Below are experts of layer 4 (counted from 0) of a mixture-of-experts language model. Rows are named router (the router's row for the expert), up (a neuron's input weights, with its number), down (a neuron's output weights, with its number) and show model dimensions 0-127. Each number is 128 + 24 x the weight over its row's rms, rounded and kept within 0 to 255. Numbers have three digits each.
After each expert's rows: "comes before" lists some tokens at least twice as common just after its tokens as in all text; "gets" lists some tokens that make up at least twice as much of what it gets as of all text. This comes from a sample of Wikipedia text that the model never trained on. Tokens count by the router's weight.

# expert 14
router:135121113098116130102118151113126094143124107091128148175177090131127115106116115112160083104139140156180119079098119139130110129120185118090122138153131126138185129121133118141128130109119154091108090097128171106143150128108105142109136139155144122113112147138210093130127159116169146075161118117098093128116118122109088131103156114149091136124127158098150157120140135138121140148104
up0:151106101145110153144118147094104098130072080124106179126115146131125119067073136058148099099143147150120127167186126087076132089117185159139110154125138118116147105154132118181147117152103181115132155176141121121093126121149121116133126127155168092117153178123135130125127145113140128109099124111134135130142133136099093095107174160133126103140133124176153094145142132098155122126132
down0:137113133122158128126123147126171135081122146102149115138139110100101146087146136155131129104128106114174118125155149139141157110092129101130140117136129103140112133117063160063088105121122156122138095105138105079076118127131134133141078099148134147159115086117134137170109057102101131154131161155114154129133109161154143162110117125112130113138134111106168122140092087090127134155105
comes before: " The", " He", " In", "1", " It", "2"
gets: ".", "–", " and", ",", "/", ")."

# expert 21
router:111135147112138082101083124085145128137128111087174155171151117127131140151153169138149097088148134134174123132128119148153109131122101139112123138125147191112117181097118078085100168097182132138096115129160157111096096110124148150125138160125149127129104170091121120126102105095147168118115140134123132067127163125120119138131130121150107140138108110116096114132154126130099124150119
up0:181096092115093108152136076146132127132123109122123161100104134128144166121136123162141085145175114110129041124111118146122149123148120130122146146117165105142112094136110149131120090107173106133161108162137115153196117137113145179085108103141141081127118140128118113106105093128066134120134185131130101110153134103126129132160103130121111126152134142132121165146091138124176170138146
down0:170158100125113121188101099133116117141142129168111117105113096122159140131122088125082131122188112156130090154143120122155149119161153164129100132093166079158134080164134153152163129121117155115131107109092110079117137100148142099129094099117145115130134164086134124126132116156091153115143182145127156161148131175136138101087135112133111091165156137155123139145160097119158155125097
comes before: " ", " the", " —;", " he", " it", " JPL"
gets: ":", " by", ";", " –", " =\n\n", " but"

# expert 26
router:102124111140127130130156082133124123126114159130137159137143122136109130125139129136130119118146125136109122126133077107123130117163136144103135094113136083159141137113122133176133152127179116117125136101138176151111159120145171129103101157081129120116102141093195119094110151113144128166151129082136124120096088116136101126148127113125110108120124122076125163166142126135118149144104
up0:119110108151136110163097139052139137112128108132135108140117133134119109113104103137158116097151106071136091101150111123144124108113112139125109122122159125095126123108144118088179120122153090164109183124144135105115116115068143121149125115147171145170078128118119120126127137126160147110092140136116101157127090133101136154071110140134101192109113168129165160119119129135131121104149
down0:052089108140076147120078065118157112112111163141122137145131188140113174128107140126119110131108110132131142123143127134135181113140140156127107161145165171147133152087134146106097119132187134145101134123121145105103082153182127105140118127101147154117110156122089144109064131169126122116146105120097096148075136129158163141099189137082176130110087101182112129155161076152157111114081
comes before: "-", " of", "|", ".\n\n", "ร", "'s"
gets: "\n", ")\n", ".\n", "°", "\"\n", " city"

# expert 20
router:112119141156125070128101091105129135153150116095146132081144122146134110118073125124123125150119121152105101120135118148137148122135104149120143124140132153155113144104138100115129161151148071121123083117162150181103154137112146135106163131144086111124093137079197134136093140136139154113153137151152058108148113121103101137155139112101136143126147128098111149172150119123093113125118
up0:082142155146145117145110117121156086152150117160111126125145071108089099096132169138152183163122151140134142127126133110146176129144131139122208119123144163157136133135094139123137119133154109122109095129127137140124145088099093131142125156133127123112103123119187108141073143099158118120132131144142130097125168097104088135121103119128136150127158101123139146164158121099098176148139
down0:119123114171128128086162114143103151108116115093122078144101140161131139122123139110152140135134164097184115130127168115104066084134129131130135120140113129105141145181143105160116173123147110076131160146090113165183161118148120115125126128163139150097136148107117081150115131146136152114129142122087141116121117148104156115158129148121099172131103143119129178144086123139139130094125
comes before: "|", " and", " of", " (", " in", " is"
gets: " |\n", ")", "\"", "),", ")\n", "]"

# expert 1
router:067138130121146117124151114125155110119114158114182172129155120139142103113170139137136114123133138146126144108121125137126092112116129130112099109118100138121181163111110123185127147140169112124098118135111136129106137114109116124103098111139130109123078114130176104164143144138144150102123100126151128063140078114111144086096132121131136156119144112063127130144109096126112145137123
up0:136125138137111111155166121153128147114174139133136125110126100086101090084117101151129096146068120086145144154102077100178165121142116118126133128146117096178134159131094137105153127116128093124124135141132112122145152097131093143141118148165123103177146132095102134118092091121097127168131115196114102076120116153170173110142135106156089138134082078146125140153100138142136121121165
down0:095139112110075120138093128098126098138117159109107136099144083157127126149159091120138144142155159141120159105095144153130117098104096173154149156132138155131135118104160142132174095160138171116129123131113144098105086104125158106100144110128118102101168161128162163144125138135162128150170098123132102153128116125146066115105140140145158126121173157119135113089102140126154131129121
comes before: " ", " •", " Total", " Born", " as", " Country"
gets: "-", "|", "=", " also", " known", " -"

# expert 31
router:106157110085130148125117122114179119132123108102155124156143092180145125143086102108162118136127132136112126124118106164146099123131070161100133108108126163135109141112146129199124143111147147124123159097142164175124173142091163164092105164142154123104124061127162118134150124083156123187150065123119108125136129135136163176133135118130122109105132110113131145150120144136134125130086
up0:134147102131110146136080099111114139127120150133106094105156099103109099110170169095135187134157118118108157145114126128138123113135141109126140095152143129128100175109136152142099128109148134143145099123158145125126115123140146138117146140143096101140094108134145129130145166146147153172169069144131139123129169125122151091125114131162162115086102152138159114094100124138151142142140
down0:104128111129106098157112132174128155118156140124100107165148112163120139152147103113158134083139133098092123144124156156157112143173074143154121170142115129123090121139162119122119144128121129149124097149123141122169182102138108144113094119085124141121131162121124137139087149102115112108088108149129094139102117075083101093105117114149096148149088153099139118109134123129131143144117
comes before: "0", "1", " by", " |", "2", ":"
gets: "0", "ed", " well", "ated", " band", " debut"